Weights of a small mixture-of-experts language model, trained from scratch on English Wikipedia.
Size: 9 layers, width 192, vocabulary 19108, 51.7M parameters.
Below are experts of layer 3 (counted from 0) of a mixture-of-experts language model. Rows are named router (the router's row for the expert), down (a neuron's output weights, with its number) and show model dimensions 0-191. Each number is 500 + 40 x the weight over its row's rms, rounded and kept within 0 to 999. Numbers have three digits each.
Before each expert's rows: a language model's description of what the expert responds to; "raises" lists some tokens whose logits its average output raises strongly, later layers aside. This comes from a sample of Wikipedia text that the model never trained on.

# expert 19
What it handles: Line breaks. Line breaks, especially those ending an infobox field, list item or table row before a new dash or pipe entry.
raises: "est.", "est,", "ild"
router:490514471547494498480526519477518459542459485515488442513502485506532472545584532480549565446519426473505545467525475542464527551561526472574494557558468457478484615450513556455521546535555468512576518439505542515556449481492474446568470501459466553514506442521513423539534533496449536524506454509505536506478438424544500459523431435407490442491508464556500574513507499480468488512505459490479456522441531511545507441472478463497522482405541503486490527511478567423418514490394475589511550472457476467503513526522505578507480523472483482401495459506513466460495488506461495493
down0:531491600489425498487489497521535486508463498485481487434529455549451434517530434434469469500514495555486508513468440516530524459459434485544576547548589447440532438484512483556476483493472510498498542452541445504446469457513496547541505460519524511530484478523554473531495575575476451424553528461451523499507499507525396431512451541523483500515523542531464480513490476440522452537511471532393455485467469547461544451499482517512528471445544447478449468533542455545473558525521491544541439518519504501571559440552578555443513499571567514445476539457530527539549515501495465487
down1:544534548574577489589499489443566549521399534509513517502544444488502493514476494591445458524505498476462445525468484552429540560537424546478486542498501483453473487511449511503579461492565482550486441468515495518420486566572503537515533497536527557501530458519542546500517599555510501557505459464571539532459526513502444503520526574432529544471490538503459498520559428413490534509512509497510478454493523510528444480426478497485546558523462472507526536531532508503471540528520455471544551502440507585530466564574518481461492515573488476520447483425469462529478497535494493509
down2:479515517476492486421569542601450474547494497452507564561491495457522443512477571488505479464573506474492460498479474490526469522467450543524468460476567503494492508516528516539491420475523449542548499485514458548534524468467444479571469449512460456504544490504410523539533537490504555478552518539410505448501528470497413507497498457519462511532448563530450411543446447528538443445537507584477532559553481463527554461521466498514442428483522453492564530500442486499478524487486535533499407526506467479542495479508488572412496513443538539527457416424540562522497517477493493538
down3:528537482520530470585430508547519469550514393425561452444469533444439488496485516545473520492547522559491558471527508522430497465518525485525408498518447467507576512471438453535546577517470513560471478503508502405535475529452486486486452489419526465518541526436525452505507460486476454539491467531498529493533440503443525486460517509490483446529486497489476547459523461531455494478552447426512473463429461522521463490525529561516531505617422464425538498562548511564538503567482530454537530431561520511465514566542488458461504542576523473527527504509505477477534478554487500508
down4:500531488457529540488581526525492486534513561519568525502543526549557453494500547525541459550442533490509459480501559487558513502488549565512541505484514458546510494520574448520489424478557448514496551523492472542414552527476549502484456484586484454520577513546483547464501546483591522514541534525489405500458492495527470531518498496528505546464531527405522442513503485489542549510448522556545489494495511437521554438514463460514506432476427446504447444468464527489520495493524518439459422533543508454524517554523547527461604465451459486597542514582488549523443441496521540486
down5:479520504484528486522428423522497476483467474485408471444456451476482490497471502411443517488505515491527499563519466495504538460601431493452512496517582477537501436469484511478521526418439499496492525467555424480499444447435477500528484599424533489461448470459464500445491442546504498485537434481541499466500477490496502467502419514551501499517486480515472508532544452517497487497460508486485544557424453576498552504448481446498458485516440538515449541577558512478475544530530496468551525406515497465524540511422479559511473495506572487432456583491502442539551594458531490526
down6:452470511481482533442531516466472522506425489564477523527443480536534470501459525502556421543417537428534461477545532529584555530572545454526492440455494506542476507444542493430519480482572494438557499470514464464494477488494460487513444498487455531518448423511468489567467469494571513541485418481517497476438511479526601537511545450464454587455505498525496495533525500500570507510453586544549562499497522504524441438482485484497491512495561475459502481501507525473496551514528476481484479464515495495539493492588501525463597506460442476513511438488495481600372529508526542534
down7:514493534462507469532567566524510516479529553453549490521470519448517461490527494455446456494553474569553449587556485532542498524457435457517501419497468522473459463569522554492508479455520559524466526558512519525474528480506532457455531538491518514502484513536450524452444486493540502483452507459514433503512515480422529495468561509496519538544551492492472514403477481436582450487465482472450462465562522534494528430384492500557446416507466518482513621471529467517539529472546515558551473483513512502485476500522545503525479565553514503531547530391425532477541578480488447459
down8:506445561526496539563557494455566563498512506583535511504469454503542534444480554495533529530492567523581446483509498468488409532513495462526461496452479495556438533468517556458548455507443504524441525561528461497446503525540546473491546536505505510457438510534437542504441500470537544517474467521460404547481463524474547495493416543440554491493537498507435481487525531425491530508465591461506488537468456533446527566516540465469412554545463535525558479488476444487534467481530473458477515554511544480540448487437530467533528467439470496552518545425533477500566543470424473473
down9:573467539581498488491412516463452541582560490479420529568538501473464543550509507504488514476505466470489453507430504442563492512548561486425536490506478508529530633541440503478520522480479467415506482520451510486472481521527462484525479564468539534443495503443536436510538538505483511439465489533540584535500561525484520421508479479491545429506567544499493572460525513504471557567564506511525481480514484520453457506510458516445574508438601501523490488471517480546531432504441497523453529494545462458484449563461453483496449488484498475429435452505469534486489532492498540551
down10:481431479471439541439505528533565559481492466515533502486518475504534464469559447475572435514437582460560487517476446543417425528475577476516451453549510499541475544520587486543435484525532512525495527504503520513496528495508480459496500477506555446522526526546478591577445492555531509459518513563466476491481485513474552469512552402453516502506528486473492441519511559495532460443483534491483514433508523439486521509483399513478522487510472436498440518545467478472519469512530524573458531535488533530479472540538519516440458478518489516491497365504460581435417549559479506535
down11:498499491467522483424502464548525514483537550463520518474481513495435466514504479516477574439548552486554533495472547431465471527484450446471549487511451471470523560489518528496517538531542530415499543584479503543537503459495459464503449500533492455538553461461481567468452569431569581474476489514487456500534557428516572496514536433560475498488451493523479514499440552433477473525509575558570499490593540453468504502529505509532483413589487435520501454505500458510533428534485402434511531529552474487518429437549601499485532502498513493487506489521549538500473503493554513451
down12:440459538484554535437499505522480526527537515551442597448467411534544575445488577467471518480496528428576438540566529520485495461535507473532478447475509495534454516448557464474546444499474485488482501524532439553539515493465437447525495566415480462477439467506461467488506449479571543471505491511420541447486536559530578467486492457549464435438466507486506497515464487494475525494537528559461520502464528551492518535522455455477491482465498509515563511513492532449513480426496506496476456485463462454555579429513503581569515518424436485510502480515526554585514524490463556535
down13:565499441493506466459454407566426468465547564451559431450501512473545504487451431589441489541527474533438504515473504510531528478471470522426488515501560556525550406482459415515496513482493520535483463420442458586483476485536465516495521532485511484532517481470551574524497486529469422526499428522520516551573517512466536483498485502552503523548458448533515547472467462523524524511491443467476426472483504493520470485483509494511499495493520489470528542497584548519450554504468514497516512473474490488468507428386498519571489518597501555468475596499556495502563468468449467547
down14:518535583445536496495490458444508560519571515472593452485525503523485497466550489586494416482466450540447495531534483480469521469464430551465540491425446514521583494539475492532534481534515515490489486471528513492460584573520466473527516488497464568547545506548471441506536508486439518535553527489536568535513493609485565446463525484520486482525441520482477491443526519515560479493475494513443475450457521538524395528486480542480509430476538500502533532538563531504512529575478584530477449509484516527560502419457518426525566552560495536457455475477500491421506472529457448476
down15:472487459496472509508434501473497513513530460497496440560443549507484484394445515464578525504511490447496518539523471514484524396502453484504461473494480496494497511453439539479485551546489543475510464547474512459555438496454554475479503497473532499472438410390543497507476468387481546514481508531524554417487545517520538450527506445561554489485441610523503540517450473491449446457539579532540426504528529524531435499506540445534520482484497555441485473464522569468564478477438463496533538557433510501503483428496511479502495499495501440534448546553498536520551547439492501443
down16:400522519530466515533485457461524506580513503469490459572492510501517550551543540534490609526495519479545450523479497516536507492507544455541514505512497527499427527440488471466501571455544531518442434480491446499539509530521524490469496519526514512469494453524442524536537523558562472514561526539483414586461599479515540477507434477449587514554556440419473463498541459551433466455516521394368455518503507525483494514503480502459511510483516502552524490528510434467461506471508534527469576583532450480498495526500525489532589491530468528526580493515531478549488462532529481502
down17:520485500485489529408502469535432512525520449512490434448490498477548500513536525494498528469443498472479494519508510508511490573402519445515540508486543520591438452530518465543452504530511466533541499477518456549575529475524520503482491454440512478502446534534477462535561603503457467482596463475466575486454499553455473542503517418451463435526485502531485511409477458486496515563459483456480481552432401536568523480462527472451513450550551494487514595445448535473487586493536558484486511483457438503538474463455483471444490496497465467502521492444600461431537498500507524529
down18:466496495536510497501498421558475485493442487458464502377478471491505504581569501428453473475507454459497519546518480588517545462480512481498468534486549511506576416488445467504507495500495588496471557468523520514545510552534417491480571567415510509556458508554468495503539454503496456505519534488485549474537521515499539553466407565493537490497496487454533524511495522447469498509544490500443520487459484475549449481501491467513456513482549511531533582539491498489464539522517489535477484452368510452486531538554492450603517503566468540499505555559486476516536364474544477503
down19:494520517504477501500449485540538524482494476487489503538527514470509464522496457479507470539537437509479448543397511437500485449540422488441501475509520426457461535523428514510506503541553433378572422477453460492520474528468475508528490523493505593540529497438540491400490505407570477552442477475483469571477483472473537449421562456577449520480566508492496522480490525523491513497529520571559536475501516534486481489473480498504531480484523469580488508477561450524565514496469519507565479585551486460551494506408545514454529560468555476484466536494416569525508527476471532466
down20:522594499453562496525445490525558477566519488449520524583513502504461558478500433504428511547545516623490499507440553466480484500487435571498535549552483540501537496514458530547485552499461512514499512520441545542478471565488477514508525489499486442459561460498564533426431487498555495470461457452484462533548458532431434452493497487524471514497498481485557525523565425493484475534521494511438512474500527582427547542473492491537518494580462501476436600563500525516500406515513511469478528428555550554501476579515475548492453495563547483496498462536486512469491463567493474521
down21:540532548490475475564512513503546523483482570552525519461502471520484514540457438558506487537504510462509452462456519435536429480494515457461536517463496419439465582483452497515509505522453444489567466589459521466463580512534531542480518511522544504546578444410550405514497526472474464481449480471446561481514535456528570529461519500517456490453507569420507503474537475459435481555492534586551471490565521487482438551519511578501596486491464461486461517507525521486542507531491524492463481462470467526458576446578492468479544474488502490515499498551429515458433465559555516464
down22:547442484507530528529485485462445509480507461440485558423470532543535466465470483466411487530510494530496505520564426529513483497502426577474533517535520458465487513501464488474498538548544546468488449525565512510486468483489509485535549491484522486405524515488518496481520571457467483533507546513523492409457479540547516532515507561507460525400527558487429361538453511558529475497514524511561501461569495495489465448521447454544496432508480520529542497536488492485565481476466426481496482513508563494611535539494517496506506408522550470496535584530386531488510441424547501484
down23:469469482463565580487447492529469507497523422533446487508551526502479536542533433565481514502438536492537462537519510471505519529489498457565543472536469500556480539540586521483515510527446451476503429515420444443492473562520537524474483492517544534438516509491457508492386503539557517390472543486545494535486416483451443464559468493475551482543510532447525525538487538456525515517468513449497475474474513510482502544524479465430556532585498447479461435571446439497427495474485459477471474507571504518518442540504513523450471485548534478530409581507547528544537513537489582478
down24:519527504517470433501473477570497499488517403398563539504462499522547455498552423507466538446529453468483587497499518464499540436408440527482487468499504487475549440497469474506449585501477535539540506465462512483486541485423518468492459562500591513512566445483480521447486517517487497566456442485489535496583496427522491435477519451508489528527452494497515550602469487529481466509549439451525496452532531588469546419530494566555450478494554506478547475581575431516472488524452515491541536522550534494479482481465498516472586497547542473439490509487503506484493519538512460505
down25:484492463511511397483589573566504447492526509517496517498536489487477522468486475500510541502544523461438501567470473493405432463500440517441482530468460518427504407553487495505559430565477523465503532534453482549446520539422468500483472537568467391466460468482526559415489477483515469523533500507560461480463512553476446496531511515550502550485552505576480467573430506539553506479493443547526538467522445461544473505550500472584483484504522530478559536478507462467583469511488491489487456482504475507519474493504508527493520542491478497423480500539477551365492486419488471495
down26:475513576521523590498475526439461521475537494493477539551472479551537506443504540542527495505515393493532498514476510470431501442489593401529465486497428472472444541507520540499529565475480445453539546517499479489503507447501589503491441569458521498481457503528561508482510479450534541451540492464582512519405522527494534478477563437501536382510505524429423510489515470437512536430482425525518496515489538541539432494470471519476531511498516483428444462491548512467510515528455556497510530467496462491446562476472477462474507561521530412509517404471538511515511544551524530496
down27:437517514501459520500553498572551526517480535567520464531441555512524457505524546448544515475459558536576507506545506518432422515498540456510523480531493453462534528459516514503477484539514478462474458472489533442512499485483422449444532424563474542621516566526480504493541574450552523536478512552551486433497490493536571597505457532537471564528540491497536427522456564530483545504481520495515441512556526532512516453567455496460533480515451520542529444480508431469522554517531451577463486495436501512526484502517536497480472577502477443484571461589500411536471537545495488505
down28:542445488502458512502530517565560507496441581539488532456465461474539558403416507544495457500504495536408486502494451545541525499475534499532472438518512482499388472471524486491577458495535518544519527482529473478494508512501459540576451503520446517461480470504493539658511486537534506483463518497479471490566503481567507552509504511476455521453492481472523486521456434519485489504542507558517514577571491440557521444517499472511472501492458422460522488519448517492456499454503503500519483503479431513501528496559538521485477508462429558588466553582425553571480450453494577554
down29:530454524514500492526518468493527470506507486448582436461557492448504489485506446524490461492496482561486576453503514552499537547507458521572483476503499539500519469477593421530503556560543541536508485577513508491459515522528496462470500541450537530559504453518442491532454446586391533452502572523429528463568553514481505463508516475462530431526496447405530543467497474518514411451490513456384502508479521481521507477544526457437477441503448557478518507531509514538537440465489496460462458443480464565449476501562475505503458493573502565464454481470486483519448550536571480556
down30:477514514487523435515426533489466507480563550486535495415571507480552445463602463489486432471512482517498456546508495580499503496574505529512505541511563436505536453498504481542544466393513493521440456496464505510524567504546502510481503526499542457672532573504473521434523537543550506571487490569486507461499519545493531495497514580524574487409509514515510488473493532454532496525506473491466504457442491491515492548468504543546520372490503582492475572524532539505541507538553518516555467496480526485497558473513490494531509455513397513492526503511489518502576529535536493525
down31:463490537503517504510446488495484523517504486497475494549425573439517455524552608495564536421539504519501544519567496491448501471493498421537487483485431538538482509491495573444514602502457538443475471532399551544540467499437520455504486572473461480470443450495498462444514549432460541523469551472523515441474483535551523474485423519502551477528488531525467546433407548490483509512580521489606520500520556432529453436508501525509460515513523472492583476486434493501510469490505508497528531563512472493430469517524513505576502537472482489524502493469539549437561558442542519490
down32:517446510545549519592525486509524471468515546528503486416529481533557526482471575463514527484518458439511512496539434493496518562455544486495474515506553519494489541544497495395526406501509538465468528509555471477472506557515497473518497490472523512492459498610510513463514545433541527497463521481527529493521487497556450407514481510527449513495580538564507495507515489566513576474541435523549523485491395412475472500540496475503483523507434406521589421478456441478544496463480498504502513566525444480510467550480503523494530468424528468465524637581531541500490498507465475517
down33:559564529522543521501549504414506484472470531533479537484456460551500480490430564399488523488496482529465532452541503368527392460479512541516540441480440446541505510496455492464458533503529447512534565563511539570462436476494540468472444557500495431451458479421520448508518502439491512545482465474493460504407494510524537553425503470452479504501464550474435505490472448455376474498476488526563529586567497483519509454545453423528507511521489499427542497444457507504500532504486547457477497487475460504492487511467463466512540495448538448513533463455497496501473522502476520456
down34:437467505520514454516479518507626501511485451508477501519480492468481493502492464457501572557491566524477572494512487516532454457472517465482445552593525458438533495467473510573447542520549544578427459537518509537472418478470547459520474498510470509488427475442512494427500526562531457478507441475475448458474474535482463533477482535468536509535505405530437507493491478483536443490473437516484476546542521449494570537457535434538430460544563575500551475521510574545496455496536425427555515481500523499467552527489546505491485559513568470532468397489481511547575499485512465496
down35:429510489473466470549484553575475480548496507473523458572498537558500511449428380507511526512526440526451552542506564507485554476551508555480437499444474540472479466437436467537526568559521488505516434516443509462536547551492542478500537560465443514520542488463511506467427461507571440477506524475466452546490499380494523475490575469527514499471439478486568554525464522531453450481456514505405546527522531570562514480512551470452527481518500541473503505544524516510531567525543501472531522488509544502461524516465478537400497536527525508530478520582513577450541520521468511545
down36:555492527473525528502448523488521491514491541517530576435538476480427496499510491461495449466478529485483551450460554495542501544494436463534551525524475497490546484476526484525482482473506576665484559526478533533534525542481466525510442517517498435525470488559564447463477541522505525540478497541456512533459524543573536532450455506579475494452419489537510510418567480541418467449525452568553563445512565571510522532512511544562478456457546544502513521519509457486467547519485508479446473467422545538454490456555475469530560565514468437534472549513521571496443496509486475540
down37:485432528491513449519514480514489554502502512457515497569490449485540527484470548552464549500560533489528512532494476520488505490488508483477443472490460519507518532483419510495478510530516569519506470557465476512553519497467477515451579516435406544532487441473580475582457451509484487490429462520438503470538505510477627489488555494534455464578433527513526490469459468537551483528643549571462467462538489501478464490568545520490452475494502508479584476529535466529547447447467429532512529532493465488482432456500561510576415490517417524510502593461477525512555491476506523528
down38:461492442572453547510534447473558495512536499528474472427515514513478505467575535382526496518516494445515533491526546453580493520483463568529491518503498523517540552514489515430530448554526494456467535560542526496526449521470448429450442499422418517519415547529481447480492490455515507489469532518518515548580534474513509502510513502497422466476513508471516547487467479585424517393460523566516555561455433529485500494517477496516461484471427571530550455448501535437529463515492448480505531521463444451539508504501477446498461495409490485468507525541538529556444451514451564527
down39:545500555540563509498481499449477501515564567451433513503530476503476460444554481485504457513520414497488452457539527408541552499417547529494493465505551494478454573504454505457486466427480483450559528473521492482445483473486562515536457477506519508479517525484507472456528518454501590505507464506572521587477539499527437504573513547521468407472511549492453485453517473517502524486487533581580489475435473522502484511494514611500478502435489468487486476518505532419515514456415550530507558530523493483479531490430394442486559494488520515411463464460545534553519576470485526525
down40:485568543469561518550550482429527514500544470466473514517510535528426483452476562500491495481503492491510479506512496449528538489474446523515493460446480513528479557472438551469509521505538473430531506489538474487465523522491520522504540393525443491436535568510522502479503538418629567478552591471478475527495511463534563567494570466542444453445532523481489434509432527521440512479491540510574492455504602538514478520583558488486550511493464464500525462502468514474539534506482558472475494527522484576557553462451471554471558547463520425537543579487459544523519485453487571472
down41:479469542529496457564488466457433625490566482495432521449469507465510482520526513428417558490492496576531425535519507493483510542610542512480552468487529487525517531522447529476551505510483517442402450516483480569514472504484531483523580527497516526475491518464488439460567462454498471514469460568517548492510502532494452443481424558496533534517487532481447518552392497440541542539503510504498491495470452523500470576423513536498475469471529546471549575503518557546492507577485495557537488482475474513436499467525537520552460503523490495528513624472496459557559465521515488475
down42:447549505468545455495526468561551501528505441488604429502482520496454483562547482473510507476484502496535549500536522509420454514521479480521444524500435489542542456461461482536530599525491544486444499503489505511515467466523452440476558546487506433470477478485456537459528434425512441557497531445444412400516513517485529550466507503469524570468478426490500518504443533451565516555503528382564492526521512479524487543434535479507482520571539533427558601525470551532503446524473516485503504488508521534443453465509534488528497462500487524478505456483570446487487456536489407528
down43:500513491468472463442475532535545492487530469520506524473447534494497515453486467471570559481495570505506551514521523495464460508466549507528516482517452506429486545525578487422511522513465509416510548493500458567557469480470515457527481490485517424484502553427419521441512494399534551530462392572521485466513491466592481517546492493553467530498605521478475488540482505465522471463568554489542571499543450473447512588531540549533503523528428511474499541558483552482542501499485522541507509459533470498449510423506378492533464520516495506452512487564449541433520523457527460568
down44:540522480511421513518543521494512466461512548541517513480506508515513417556551448463500518553464508550460455480522461476554514461509458534534530540513540454460445504444450546462556516390521466491489583506483473562501507489549509538565423457536496460534428488478483509510492491513520511461530469509510421523565522559507456563551487452565492546382563506537493487542456487437501430494453513572493542554593505507484544567436479508522528457483521515514434489493529543465528529458566480461490483513458447494504526471506507494393537472444498493517538466594508515577493461529531502558
down45:391474485498432553474493601564524551508464504630538494520505565551510456407540467450505546491500522466459447523508447501522409508511512547512433499583510522474500477467575491527524526598491492530497488520509500551514500554484496464525496528544513449498487509487507557442476516528562508507467463495533452505498446493509542447508513547555518543417505459494530486471494522416501458492488530522505530580469461388551560484489460479519546447515464568472506505505504518524499449540573488526519553588541549474489519470526506488422472460475465475456520523559476453443509495550514534532
down46:483494510549574457502517459528498542524524494515472533599481521529466448468467480537503531559461494544568560479501496507487404413481506418456520482471462426510473578564471534448491557576499479489527505504482483480550459438476477481473461503500553483542494527492536518503525568443443545513527414507519483441411568543475506604485532490499476484471477473478490463475479548466472553565471528481558441498561556491485464500509478434483477457530506457452495455477486434482527459545493442519454458522531532489492473460454573442519586550535507531496558536416473525530511496423542497450
down47:565525516440475507503452542495487503525506500507569547453493479420427526511500372505537503532484473538465480462507464526530487517510524505559521524487513466458490405471507545505496553451507504580522449502568508503501587484539538483540518455465484526471552504508458445503471503601486445486492566508497481453532436531520471532528560519519584543476528479426458495531494474511489449430551472531380542575553488519537500507465511520472551452488506523462457556531512521453465506513497532430556516482454507507480601519535513510498467410541562596508444467503471492516499586534535506467